{
  "n_layer": 15,
  "d_model": 192,
  "n_experts": 64,
  "experts_per_token": 2,
  "d_expert": 64,
  "d_shared_expert": 128,
  "activation": "swiglu",
  "moe_layers": [0, 1, 2, 3, 4, 5, 6, 7, 8, 9, 10, 11, 12, 13, 14],
  "router_score": "softmax",
  "normalize_top_k": false,
  "routed_scale": 5.66,
  "balance_loss": 0.00794,
  "balance_bias": false,
  "router_logit_norm": 2.0,
  "init_std_router": 0.0205,
  "lr_router": 0.000436,
  "vocab_size": 16384,
  "norm": "rmsnorm",
  "norm_eps": 1e-05,
  "tie_embeddings": false,
  "optimizer": "laprop",
  "lr": 0.00103,
  "beta1": 0.9,
  "beta2": 0.99,
  "grad_clip": 2.0,
  "batch_tokens": [32768, 65536, 98304],
  "seq_len": 1024,
  "train_tokens": 246300000,
  "steps": 4036,
  "dataset": "wikipedia_en"
}
Below are experts of layer 5 (counted from 0) of a mixture-of-experts language model. Rows are named router (the router's row for the expert), gate (a neuron's input weights, with its number), up (a neuron's input weights, with its number) and show model dimensions 0-191. Each number is 50 + 12 x the weight over its row's rms, rounded and kept within 0 to 99.
Before each expert's rows: a language model's description of what the expert responds to. This comes from a sample of Wikipedia text that the model never trained on.

# expert 36
Description: Final words of organisation, event or media names, such as Kingdom, Army, Cup, Open, TV, WTA, film.
router:57 66 47 33 53 64 70 42 52 44 38 42 58 52 51 55 43 66 66 67 50 55 68 38 47 55 62 43 28 51 60 45 42 41 77 44 69 57 55 36 62 44 58 45 69 66 48 61 45 56 45 29 29 60 36 71 48 25 73 26 43 45 62 57 46 57 51 51 43 34 49 36 55 41 33 61 47 63 41 27 50 45 41 45 28 51 56 59 62 42 51 37 47 44 30 19 60 57 69 32 61 44 33 49 47 43 58 26 49 48 58 59 46 47 40 65 41 46 48 46 75 48 45 49 47 46 45 48 68 42 51 48 63 50 76 57 64 42 67 42 48 43 47 40 59 76 29 31 42 67 49 43 30 43 59 58 72 46 38 44 57 45 62 47 38 47 71 65 53 38 53 62 50 74 61 64 56 47 67 27 47 62 40 44 46 30 45 59 55 45 74 58
gate0:99 48 44 43 50 57 49 41 39 34 51 45 42 53 46 58 59 42 67 47 50 68 43 39 51 65 57 36 43 55 65 43 70 40 44 60 56 62 43 68 53 40 40 35 63 44 35 47 56 51 63 67 64 43 43 53 45 48 51 50 51 45 62 50 53 55 50 55 51 62 62 35 45 32 60 51 56 44 53 57 43 45 54 48 62 43 73 23 38 47 51 52 50 26 39 51 54 43 51 44 46 54 56 49 45 67 48 59 45 48 34 49 82 38 34 30 50 34 53 53 57 53 54 57 54 65 51 52 99 65 43 53 39 47 46 54 37 28 64 48 49 42 22 48 38 32 42 70 52 58 48 59 52 49 50 64 54 75 51 75 62 57 35 64 41 37 49 59 64 44 39 37 48 47 53 54 45 47 62 49 56 45 51 33 66 45 28 37 56 40 40 58
up0:51 52 54 46 65 49 79 34 43 60 63 43 45 55 36 61 55 62 61 59 31 72 51 33 53 47 66 36 40 53 50 39 46 42 60 44 44 54 60 57 78 54 40 49 65 43 40 58 46 49 39 47 59 44 40 61 63 37 49 40 66 55 60 54 99 55 51 51 58 48 57 54 41 53 60 40 63 51 40 47 37 39 61 42 44 40 64 28 44 42 49 32 46 16 47 49 53 46 74 60 53 62 56 55 49 63 57 76 33 53 38 53 61 44 31 35 37 39 62 46 44 55 53 62 48 61 51 49 70 48 35 44 59 62 70 54 40 22 75 45 47 68 20 44 46 45 45 50 51 57 38 37 47 39 46 54 45 67 49 72 59 44 36 63 38 39 51 57 66 43 46 34 39 32 58 50 37 48 52 58 66 40 44 35 70 35 45 55 56 30 57 62

# expert 41
Description: Short mid- or end-of-word pieces finishing names and words, often before punctuation, such as August in dates, -ale, -ence, Robinson.
router:64 25 71 60 21 61 56 36 65 52 44 29 31 30 46 52 47 40 66 36 54 60 50 66 38 78 44 63 77 41 58 75 56 45 32 43 72 43 50 51 67 52 46 43 54 44 59 41 45 60 59 45 51 46 74 53 21 51 29 47 53 46 53 54 47 56 34 61 33 40 55 48 55 60 77 59 40 52 51 73 69 50 50 36 59 57 45 49 65 54 30 44 37 45 66 64 49 39 34 51 47 46 71 13 55 58 42 50 52 44 52 58 43 37 40 44 46 51 52 53 61 62 49 42 55 60 62 39 29 46 45 55 30 81 41 54 40 39 47 63 46 41 52 29 44 31 36 49 39 62 48 33 53 48 47 64 41 61 30 47 26 34 43 51 35 45 49 46 37 38 44 53 62 43 52 51 74 59 35 64 42 58 47 48 41 31 53 57 45 50 49 50
gate0:99 55 40 31 52 69 72 35 52 53 52 49 44 62 48 33 48 65 59 37 59 59 37 55 57 58 53 51 54 50 58 38 61 39 58 49 58 63 32 44 57 31 53 41 59 59 52 47 58 71 51 36 56 51 56 60 43 42 49 50 39 42 60 53 51 69 56 56 47 47 64 58 46 46 57 50 58 46 50 64 64 42 44 52 34 57 48 53 66 44 47 49 53 41 46 51 93 47 61 33 58 67 39 41 56 57 15 48 52 42 39 44 57 42 38 39 53 26 50 51 46 63 41 57 58 45 57 47 99 50 51 43 37 58 58 53 44 46 55 57 45 53 36 49 70 75 60 48 51 49 68 33 56 55 58 59 39 57 53 39 41 45 46 51 60 47 35 30 45 29 55 41 56 40 41 40 41 60 42 51 60 44 58 43 58 63 48 59 45 35 49 74
up0:56 46 58 42 71 64 34 33 67 49 54 36 62 55 43 23 48 57 56 38 54 63 42 41 50 55 35 63 45 48 69 41 60 49 40 62 49 50 38 48 35 23 49 29 51 55 53 46 61 53 61 49 58 38 62 65 41 36 53 37 35 41 55 58 97 63 57 46 66 51 43 47 50 39 56 42 63 35 44 66 59 42 40 73 43 74 25 57 51 35 46 51 47 49 41 52 69 51 47 42 54 67 57 50 65 65 35 39 69 31 58 32 35 48 49 54 59 49 78 74 33 38 52 40 50 49 53 31 47 46 61 34 42 63 41 66 52 35 47 75 46 54 26 51 47 59 65 38 46 53 57 40 45 50 52 44 40 51 35 22 51 31 59 27 49 36 41 66 55 44 40 28 55 28 58 43 45 53 31 50 50 34 67 46 62 51 62 51 53 38 47 48

# expert 23
Description: Past-tense and participle verbs after was, were or he in narrative prose, such as donated, decorated, released, won, named.
router:52 67 55 57 55 64 38 36 73 53 48 56 38 67 37 52 47 74 60 54 35 46 43 58 63 26 57 35 45 44 32 56 41 30 42 34 55 55 67 32 62 29 51 47 64 65 64 40 29 54 51 53 55 54 65 40 48 56 60 43 45 45 52 54 58 65 15 33 57 40 37 49 45 40 26 44 33 57 42 41 62 60 60 43 44 44 71 51 74 48 27 43 60 42 46 45 57 46 34 32 49 60 66 53 61 43 42 34 69 66 49 69 54 58 36 46 55 53 49 69 50 67 38 39 48 28 64 69 30 49 34 44 54 51 48 37 70 56 35 68 65 56 42 38 50 55 53 62 39 62 66 65 46 32 35 61 48 36 77 44 42 38 37 49 37 37 47 42 58 55 41 34 58 64 53 46 74 63 50 43 47 66 33 53 62 60 35 68 58 58 36 51
gate0:95 61 44 57 38 24 76 53 35 47 41 62 31 51 37 59 49 65 57 44 62 62 56 62 54 71 46 56 69 34 43 40 66 57 61 47 56 29 45 40 62 64 51 55 45 67 47 48 56 67 57 29 27 48 48 46 28 60 52 23 33 51 39 35 37 36 61 61 72 63 54 70 43 56 59 33 56 63 43 45 54 38 41 46 71 48 52 44 54 49 49 47 39 57 55 47 29 44 57 55 50 46 65 50 62 46 63 35 35 47 58 38 50 37 29 58 43 64 44 54 41 52 46 46 52 52 54 38 91 47 52 59 55 48 76 40 53 40 66 41 58 59 52 39 55 61 53 54 35 44 40 65 56 37 63 51 68 42 52 37 45 81 55 56 43 41 61 50 23 53 56 39 51 49 60 61 54 54 63 43 64 42 28 65 43 51 63 41 56 52 65 36
up0:61 43 36 62 39 49 49 42 40 52 57 43 24 60 74 64 42 60 41 69 24 68 54 40 65 49 47 49 43 36 46 37 59 49 43 62 55 55 45 39 55 70 41 46 52 51 54 47 46 46 43 38 33 66 37 74 31 56 54 50 67 34 51 27 97 44 46 45 46 52 65 50 49 42 59 68 32 73 56 43 46 66 58 65 55 40 64 43 56 53 50 53 52 66 37 29 40 57 53 49 57 62 36 36 69 50 49 66 71 50 72 46 62 52 80 47 59 50 63 41 54 46 37 53 60 49 49 36 55 37 63 33 49 50 43 72 47 62 38 34 42 32 42 36 46 71 45 52 45 49 45 48 56 48 46 66 66 45 47 56 46 28 60 60 37 55 28 38 78 53 71 44 45 54 33 65 48 32 35 47 51 46 54 30 32 60 42 49 64 51 50 38

# expert 39
Description: Articles, of, was, were and didn in sports, TV and event prose, plus ranking numbers, as in nominees were announced.
router:65 50 26 49 57 40 46 48 58 59 42 41 44 35 52 44 46 59 60 48 62 43 49 65 51 40 25 48 65 53 41 62 41 50 30 41 22 52 55 72 65 53 52 41 48 50 22 38 49 63 71 52 65 69 56 60 45 71 45 48 62 40 32 44 50 54 51 50 58 66 35 37 57 70 42 38 42 43 41 47 62 53 43 44 61 48 55 53 56 32 41 39 48 52 68 56 35 42 50 54 22 50 75 67 47 38 54 58 40 36 63 48 56 48 35 38 40 65 60 55 31 35 40 56 47 52 55 47 37 56 44 58 27 57 28 61 38 38 32 71 49 57 54 37 52 33 59 66 40 52 64 52 68 37 30 57 29 54 69 56 36 44 46 44 58 37 58 53 37 48 69 35 43 24 51 37 45 56 25 84 38 61 39 46 64 41 53 37 54 34 64 27
gate0:99 65 56 46 54 56 42 42 48 53 56 57 72 53 37 47 44 44 52 52 58 66 38 35 41 45 44 46 57 50 44 49 38 52 48 37 55 37 44 47 51 51 51 29 57 70 67 69 42 42 40 52 57 39 60 40 41 42 50 49 65 47 46 54 40 37 59 47 65 56 49 39 44 39 40 47 45 35 74 46 58 51 71 51 52 58 44 54 46 40 55 56 41 70 49 58 63 66 33 46 46 63 51 44 62 74 41 64 73 54 47 42 60 69 43 46 21 39 46 66 29 67 67 73 45 47 42 53 99 51 59 36 63 36 51 45 59 42 66 38 45 56 51 54 57 39 54 49 51 30 35 55 63 41 36 46 35 59 40 61 58 56 56 53 45 51 33 52 61 38 57 60 61 49 63 43 50 51 52 47 40 58 60 43 37 54 45 50 27 50 36 43
up0:39 55 56 43 45 35 55 40 35 40 46 26 41 36 62 53 52 37 48 39 34 87 53 53 63 49 83 36 41 40 57 53 54 26 43 43 46 63 60 45 51 53 57 50 57 68 46 47 48 50 49 31 51 51 62 54 50 60 41 50 33 51 61 29 99 35 64 49 54 44 51 60 33 54 57 63 41 50 46 53 46 49 49 71 49 42 63 41 37 61 51 33 48 33 50 43 65 65 52 50 51 42 48 41 59 48 36 47 48 54 47 60 53 48 69 49 51 65 55 54 51 42 56 48 39 53 45 47 29 58 61 49 44 78 46 47 50 67 70 67 21 59 49 32 37 57 69 72 37 50 26 32 43 53 32 36 73 65 47 62 60 65 56 40 52 69 45 06 33 50 47 50 51 45 40 47 50 56 43 55 52 49 44 43 44 41 33 47 44 63 68 44

# expert 50
Description: The words of and was in music and release contexts, plus Slavic or Germanic letter pieces like Z, ž, Dr, char.
router:71 66 33 50 38 35 53 61 40 54 42 41 42 50 57 45 44 56 52 52 61 59 41 54 51 25 26 68 68 38 58 42 67 30 31 40 21 38 62 67 49 56 54 40 45 67 35 41 39 65 50 64 64 58 57 46 56 35 61 52 49 43 33 58 56 36 59 70 61 51 40 32 55 61 40 42 49 45 28 54 65 54 41 54 54 52 48 67 66 67 33 44 42 32 61 49 41 47 48 49 37 62 73 72 56 57 55 73 51 35 54 64 55 55 35 37 36 63 53 72 37 27 39 73 28 49 56 55 56 51 31 37 51 43 29 70 65 32 49 55 70 36 41 50 54 30 54 45 43 32 47 64 61 53 39 47 36 63 68 56 38 44 53 34 66 34 52 36 48 39 62 34 47 47 48 37 50 39 47 62 45 53 37 46 35 51 62 54 33 36 74 42
gate0:99 43 46 61 56 61 75 55 56 45 61 39 46 53 70 36 51 44 46 34 49 63 35 40 57 54 49 39 52 43 67 57 67 54 51 50 49 44 55 52 34 48 45 54 41 50 37 53 48 46 53 54 43 44 62 39 65 41 68 45 37 48 39 60 55 42 60 57 48 53 30 44 57 48 62 52 60 36 44 56 64 37 47 51 56 41 35 46 43 40 38 40 41 43 58 75 31 35 59 45 47 46 31 44 39 47 45 48 56 43 48 36 56 52 61 54 63 42 43 57 41 28 64 43 41 55 51 60 99 51 47 42 52 41 51 67 43 47 52 40 47 53 56 46 49 48 64 58 63 54 36 57 47 45 58 46 42 53 56 53 37 45 60 39 50 52 48 62 37 51 52 57 37 45 57 51 53 58 49 63 52 47 60 51 69 47 42 44 69 35 68 58
up0:45 53 63 52 71 57 36 50 38 46 60 52 50 43 47 42 35 35 30 56 63 57 34 28 44 43 56 66 53 49 41 55 60 53 43 42 60 43 64 50 51 48 34 39 43 56 56 49 42 43 42 32 45 68 62 32 62 37 68 43 55 49 46 50 99 46 56 60 29 64 25 41 49 55 45 41 68 56 40 64 60 44 55 50 45 42 33 48 61 46 33 48 43 43 42 49 29 46 58 48 56 48 46 57 63 45 55 30 47 49 48 67 52 62 49 39 46 44 60 72 33 39 65 62 38 54 38 56 62 40 34 33 44 43 50 62 63 71 62 39 29 52 50 64 37 56 47 59 55 33 31 46 41 39 65 25 34 44 41 63 47 46 64 56 38 45 46 56 52 29 61 39 39 42 54 62 31 43 73 41 57 44 68 49 39 47 48 47 57 44 60 58

# expert 19
Description: Field or domain modifiers after the or a, before the noun they qualify, such as research, technical, civil, public.
router:36 54 73 34 62 61 36 43 43 47 59 42 63 45 42 46 33 48 72 64 41 49 46 36 33 70 34 36 28 53 61 47 49 42 74 37 74 33 37 27 62 26 47 43 60 64 47 55 45 50 27 53 36 32 29 46 47 52 54 68 49 66 49 73 57 55 53 29 64 38 45 55 44 50 49 58 50 55 53 49 32 44 51 38 52 45 68 48 45 52 50 64 55 35 48 40 56 47 57 54 29 60 41 59 46 58 57 59 56 46 45 37 47 38 58 63 60 50 53 47 70 34 43 49 69 67 58 53 76 58 43 56 52 39 51 52 41 38 65 38 63 54 62 40 51 55 20 63 50 59 33 46 28 53 34 64 61 35 36 77 52 61 46 39 26 38 47 67 40 46 58 51 47 38 71 32 37 42 66 41 65 32 65 58 53 47 51 58 42 23 39 71
gate0:99 74 47 57 58 36 56 58 45 45 54 47 50 51 43 50 27 53 54 46 32 38 43 66 63 43 61 54 41 48 58 28 38 48 57 42 58 61 66 67 52 46 52 67 46 57 73 40 45 64 30 50 52 37 51 51 67 47 63 44 44 76 36 46 68 56 47 55 52 52 53 51 44 72 52 27 51 61 53 44 35 59 65 45 37 56 59 56 58 39 43 49 49 45 73 48 55 54 51 49 38 75 41 44 43 38 60 47 39 47 49 37 44 46 61 36 66 52 44 43 69 53 49 47 70 54 34 56 99 39 41 57 58 61 62 41 56 29 45 40 54 52 32 49 36 59 50 65 46 52 64 42 49 50 43 48 70 40 50 36 61 51 57 50 56 38 37 58 38 46 46 38 32 65 53 42 68 40 51 52 47 54 47 54 51 42 60 58 54 52 46 70
up0:45 48 58 72 51 73 37 53 40 60 52 52 45 48 37 45 21 51 58 55 54 41 50 56 56 61 45 50 64 42 54 43 49 18 51 53 47 60 56 51 60 41 57 51 58 42 50 54 61 53 47 56 51 40 50 58 67 50 47 55 65 44 44 52 99 52 28 63 41 61 58 34 57 61 34 22 46 38 37 59 34 67 54 45 37 63 39 46 51 38 38 45 63 38 69 54 47 62 54 26 60 66 75 61 47 47 51 74 50 43 57 45 59 58 37 30 74 45 32 50 57 64 48 56 73 45 56 49 47 68 53 45 42 60 50 32 61 35 48 38 72 54 27 48 25 49 49 48 46 45 62 37 50 61 54 53 57 49 36 57 30 41 61 65 41 40 37 50 53 68 60 44 29 37 65 48 52 63 29 55 72 46 53 44 60 38 46 66 57 54 38 34

# expert 53
Description: Nouns after the or a in geographic and taxonomic descriptions, such as community, north, settlement, relief, plus genus-name endings.
router:55 59 84 50 69 45 20 29 64 50 55 54 46 53 60 37 68 66 42 44 50 61 51 30 45 51 55 42 31 35 50 75 46 28 64 59 54 47 52 39 49 62 62 40 57 40 42 63 38 41 39 39 37 51 49 57 36 42 33 55 52 38 39 46 34 51 58 40 42 44 45 48 60 68 36 50 67 39 60 32 31 41 49 38 41 54 57 53 40 51 59 44 46 48 37 31 42 48 63 55 39 56 30 65 49 38 34 55 40 60 41 59 57 28 74 51 39 45 43 63 42 53 38 52 68 55 56 57 47 40 67 21 45 40 63 47 49 74 35 59 41 36 56 50 32 55 31 52 44 62 65 68 36 64 50 68 50 41 21 69 52 39 58 65 40 52 67 64 53 61 61 78 80 45 70 56 54 49 54 35 66 61 51 56 35 43 54 64 37 45 52 53
gate0:99 52 47 35 47 55 56 55 31 51 52 71 60 43 57 50 62 41 61 65 47 56 27 60 64 53 48 57 60 53 41 39 34 73 58 46 66 42 50 49 67 45 55 56 70 56 53 55 52 45 42 68 53 54 56 35 61 60 56 61 37 55 30 43 46 63 57 37 30 50 73 30 42 66 39 40 42 49 34 54 50 55 52 72 57 50 44 50 59 45 35 48 36 51 59 54 37 51 55 59 44 44 54 47 54 47 68 43 56 67 50 55 41 61 57 60 69 29 40 28 46 44 35 63 59 56 70 40 99 50 74 44 55 61 68 61 49 55 71 41 49 53 38 55 56 65 43 69 40 47 41 31 47 35 60 46 57 64 43 46 61 38 60 57 54 46 60 53 28 55 54 44 55 42 73 57 25 43 32 49 67 37 56 58 54 52 41 63 71 55 47 48
up0:52 50 51 44 43 58 64 39 51 55 45 48 58 32 60 52 64 48 55 82 65 58 44 64 35 49 55 48 50 43 53 36 50 52 54 51 56 42 61 39 75 43 59 58 45 60 52 56 67 61 72 55 38 59 41 33 65 39 65 62 28 47 57 41 99 76 39 36 37 44 52 50 51 66 53 45 49 26 52 47 41 65 66 64 50 47 39 57 56 45 41 20 47 63 54 60 37 59 56 68 42 33 51 43 49 50 68 67 51 58 72 68 49 53 57 65 61 35 34 36 39 49 55 52 68 41 54 30 43 49 74 40 57 72 58 44 45 64 64 48 58 40 37 53 52 68 40 37 22 56 52 41 41 34 49 60 59 51 58 50 43 49 54 57 50 48 57 52 34 45 48 55 35 51 70 45 32 45 39 37 57 46 33 64 56 46 52 52 49 57 35 48

# expert 26
Description: Mid-word fragments of names (ay, le, ier, ri) and sport verbs like host, advance, start, often in season, league or results text.
router:53 60 67 60 35 66 63 33 48 56 42 45 38 50 44 63 33 36 62 52 28 73 38 40 43 62 57 74 75 34 76 58 56 35 41 51 75 54 39 39 65 58 63 45 59 48 58 34 34 71 47 38 28 53 44 47 35 44 27 52 54 39 55 41 70 40 60 37 73 46 42 51 59 54 40 36 39 50 40 50 46 47 44 30 50 55 34 52 57 57 45 33 39 49 51 41 32 47 39 60 45 35 49 23 40 48 56 44 55 45 71 48 51 40 56 62 34 54 65 69 64 52 51 55 51 60 61 39 48 26 70 43 41 61 50 54 49 44 40 42 56 35 60 44 43 45 28 44 38 66 60 42 63 54 28 61 58 54 35 55 19 31 56 45 29 50 57 48 29 39 62 44 60 54 67 49 72 48 31 39 49 48 41 52 36 27 44 36 49 36 50 49
gate0:99 47 50 53 52 53 43 40 45 55 47 50 32 38 40 48 45 42 49 53 47 61 52 47 46 61 35 51 47 43 52 55 58 56 35 45 58 35 41 49 37 31 58 51 66 43 46 38 47 48 53 54 74 30 61 56 46 57 37 38 52 66 48 74 69 68 63 38 48 38 44 53 47 52 62 43 71 31 42 44 59 48 60 57 52 52 68 49 44 48 51 46 60 57 65 44 45 49 30 44 48 50 36 48 60 67 49 51 49 56 41 47 42 44 53 61 35 31 35 58 54 57 52 45 50 36 65 60 99 55 53 64 51 32 42 44 53 42 32 49 50 46 49 62 59 53 59 59 41 40 70 47 52 56 52 59 48 41 46 36 55 42 36 34 67 55 48 39 57 45 51 29 35 57 53 38 48 56 59 57 58 40 37 55 61 58 46 57 56 65 64 40
up0:53 43 42 55 77 43 47 51 50 56 71 57 41 49 46 47 57 50 55 52 55 68 42 48 43 71 53 57 51 46 56 37 41 44 41 42 53 40 48 66 41 67 52 57 56 58 36 31 54 46 32 57 70 45 57 56 62 73 33 65 37 79 47 70 99 67 47 50 48 43 46 58 41 66 58 42 54 36 56 50 59 68 39 28 50 47 46 63 46 49 47 44 47 65 63 39 38 52 38 61 52 51 25 52 58 63 60 46 38 47 48 36 62 39 39 64 54 52 50 57 45 46 61 33 50 48 47 46 53 55 54 50 62 25 51 31 55 55 29 58 61 61 53 53 36 64 33 41 43 27 66 36 43 59 51 59 53 63 50 25 30 44 39 40 56 36 58 57 35 57 42 40 43 50 54 45 61 55 60 51 38 54 36 48 38 56 43 49 40 72 51 50

# expert 45
Description: Table pipes and list-entry linkers after names in cast lists, such as as, who, born, former, young.
router:44 69 27 32 54 45 71 51 59 47 54 44 64 50 39 47 84 53 55 54 73 59 64 31 78 26 61 32 36 66 25 45 36 40 59 49 29 46 45 69 32 42 47 47 59 60 35 54 56 32 70 34 43 68 32 44 47 41 43 24 56 53 51 34 46 39 67 55 60 38 59 31 50 59 38 44 58 48 43 40 63 41 57 57 51 55 52 46 53 47 59 48 62 61 32 61 42 51 52 71 60 48 58 69 38 54 39 33 49 50 48 56 29 53 50 43 59 45 31 56 33 40 52 51 58 38 59 56 58 64 42 60 62 59 63 45 59 64 55 38 47 34 49 50 46 44 62 64 51 39 43 56 56 44 36 44 52 64 69 42 78 61 55 53 72 75 63 49 62 50 49 37 39 70 27 54 31 55 33 26 48 56 35 37 67 53 44 34 56 60 45 45
gate0:99 55 54 57 34 37 71 48 43 52 43 47 57 49 64 40 34 43 47 61 42 55 47 54 55 53 36 70 68 21 54 64 50 56 52 43 63 40 52 61 57 54 43 40 40 69 63 57 61 71 53 46 49 58 42 51 40 66 42 59 72 48 43 56 51 70 41 56 38 42 68 74 37 48 61 58 48 36 58 71 44 54 27 40 52 70 58 51 46 41 51 56 62 53 32 48 57 49 49 53 52 45 56 52 44 64 66 46 47 49 43 37 33 62 47 62 36 60 52 58 58 39 56 41 40 48 65 40 99 46 49 50 41 55 54 38 59 51 54 53 57 81 52 64 32 49 55 31 61 67 42 43 64 68 53 53 57 49 39 44 19 61 55 56 38 45 54 58 39 55 50 38 53 50 46 48 41 39 51 51 49 51 48 49 42 46 63 46 65 57 37 57
up0:56 45 60 49 23 63 50 50 36 60 35 61 58 53 48 37 42 43 63 50 45 50 51 65 53 51 39 65 57 43 65 62 55 62 55 44 56 43 55 51 72 48 32 48 47 64 44 56 57 54 57 47 40 50 35 45 34 62 48 61 47 53 52 64 99 37 42 39 35 53 69 60 32 50 57 66 57 45 62 57 31 60 26 52 47 67 73 34 46 40 55 46 52 52 41 58 70 67 35 47 64 37 50 60 38 43 50 59 36 57 59 42 45 32 46 40 38 55 54 46 66 47 69 41 38 55 69 31 57 44 44 68 35 38 61 52 48 48 58 44 65 61 45 33 51 49 66 16 67 59 42 50 45 61 67 63 47 48 36 42 29 43 54 35 34 44 35 63 51 46 59 44 55 51 42 62 43 50 47 45 34 42 64 48 55 55 55 47 67 26 44 59

# expert 28
Description: Nouns and word endings closing a phrase, especially heading words like Development and Production, plus series, record, members, Cowboys.
router:36 36 71 55 43 57 66 52 48 57 41 41 52 35 56 56 51 57 45 34 32 57 53 55 49 75 56 63 75 26 51 64 38 52 64 32 71 63 57 67 73 68 55 47 39 50 73 55 26 64 31 36 41 49 61 62 53 48 32 56 52 55 39 58 51 45 57 56 55 56 39 63 32 27 61 51 33 63 61 78 44 55 31 57 47 58 55 55 57 69 40 34 58 54 52 62 68 54 53 40 46 48 64 14 48 59 58 48 60 55 53 43 60 45 44 31 52 54 46 42 55 47 55 46 43 64 57 29 42 41 40 62 27 53 50 51 60 48 57 55 44 51 57 33 39 67 34 49 42 69 49 61 24 44 40 71 42 43 28 53 29 43 48 60 27 49 37 50 36 72 63 56 70 44 50 63 44 63 34 63 44 55 42 56 26 47 54 44 32 36 53 42
gate0:99 49 58 28 66 34 27 59 42 34 55 49 24 66 49 33 64 54 30 38 58 62 44 48 58 51 33 44 35 49 48 51 51 53 46 43 49 42 37 52 32 45 60 55 41 56 46 56 54 30 41 63 66 62 50 37 37 20 50 50 61 51 59 59 47 44 60 27 47 37 36 62 41 52 60 48 54 54 55 50 62 67 60 45 40 55 37 47 46 55 48 44 47 59 56 55 63 44 40 47 46 51 38 65 43 47 55 57 48 52 57 48 36 70 61 59 39 42 35 57 36 56 38 47 57 59 37 60 99 64 46 50 49 39 47 35 47 65 51 67 44 52 57 40 51 36 43 53 51 41 59 63 50 63 45 44 33 61 48 61 33 46 38 54 62 39 38 55 56 40 44 55 56 47 64 67 60 28 59 50 54 51 56 61 37 30 64 55 38 34 75 53
up0:45 32 54 57 48 68 49 37 46 48 49 30 29 49 48 64 58 36 38 52 63 56 42 63 23 57 56 63 61 43 46 42 55 59 55 33 62 30 48 52 59 59 49 47 73 64 39 59 47 39 60 49 62 55 68 56 54 51 55 64 28 30 52 46 99 73 50 34 47 59 68 43 59 48 40 54 65 63 65 52 50 63 54 65 62 56 75 54 49 39 40 39 38 64 55 33 41 59 57 44 48 49 63 36 56 44 49 48 64 46 44 27 49 42 49 54 61 63 41 45 50 42 61 44 32 47 58 56 58 49 26 57 34 43 60 60 47 53 37 48 49 53 58 33 53 53 63 36 42 54 67 61 31 48 44 42 62 61 59 51 35 46 69 44 59 53 34 54 46 58 57 32 46 51 38 41 41 58 47 43 49 54 22 36 44 52 40 43 50 45 57 56

# expert 55
Description: Word pieces and characters in chemistry, medicine and formulas, such as aggreg-ates, InChI strings, doi numbers, twice.
router:72 45 54 52 45 57 22 39 62 56 60 44 40 29 59 57 27 52 37 63 45 51 61 43 59 51 31 37 51 50 51 61 65 37 47 42 63 52 48 45 40 51 75 37 52 30 39 51 47 64 59 51 38 48 75 65 44 31 46 61 47 41 43 62 61 46 44 41 50 46 49 36 75 52 76 49 29 41 34 59 59 35 63 44 48 50 40 56 63 68 48 48 50 47 62 60 44 36 53 40 56 50 71 55 37 52 52 54 49 49 52 63 63 34 53 43 46 69 51 62 48 42 39 56 48 38 69 64 32 26 48 64 55 59 44 58 59 25 52 67 49 36 42 41 37 36 49 27 62 64 49 60 53 63 44 51 39 16 44 49 39 53 50 59 19 40 50 74 41 73 72 64 62 39 78 51 51 54 55 74 59 40 62 48 58 43 63 67 42 39 67 64
gate0:99 57 36 40 60 48 41 70 30 51 39 67 51 59 36 53 55 68 42 58 58 44 61 42 66 39 43 50 43 76 55 53 54 45 41 54 48 51 44 54 44 55 49 39 36 30 42 39 51 61 43 69 40 51 42 45 65 41 44 58 38 38 60 33 53 58 55 56 50 40 49 41 57 45 59 44 54 67 38 53 51 35 61 52 36 51 57 64 53 50 51 44 37 49 56 50 80 66 38 61 56 55 32 69 58 45 30 35 55 86 63 48 56 37 35 54 60 48 60 61 59 46 54 65 54 54 41 36 99 45 50 46 66 64 60 32 59 70 62 25 54 45 44 58 75 61 60 45 68 42 57 60 44 64 28 55 45 39 46 47 39 59 58 54 44 38 52 55 25 39 56 49 50 56 53 53 74 47 54 51 33 44 49 57 57 53 49 38 33 39 41 54
up0:31 45 48 43 64 66 44 47 60 52 43 58 46 66 63 31 60 37 48 62 25 77 61 43 48 54 42 54 44 68 48 61 58 63 42 40 74 42 59 48 43 52 48 52 46 45 56 39 41 56 39 54 32 38 42 39 29 28 49 62 45 66 47 63 99 53 40 62 44 39 54 45 68 61 71 66 48 50 56 57 46 54 55 47 45 41 46 61 62 53 47 36 57 62 65 32 60 40 39 70 34 57 19 60 40 42 31 43 70 41 54 60 60 48 43 43 59 55 45 48 43 39 59 60 48 48 60 56 55 50 36 58 41 57 43 51 57 62 47 53 53 40 41 43 73 62 53 41 63 68 43 61 62 56 43 43 48 66 37 59 28 52 49 42 50 30 47 68 56 41 64 69 40 68 43 48 66 33 54 53 60 30 41 45 56 38 43 32 41 43 54 47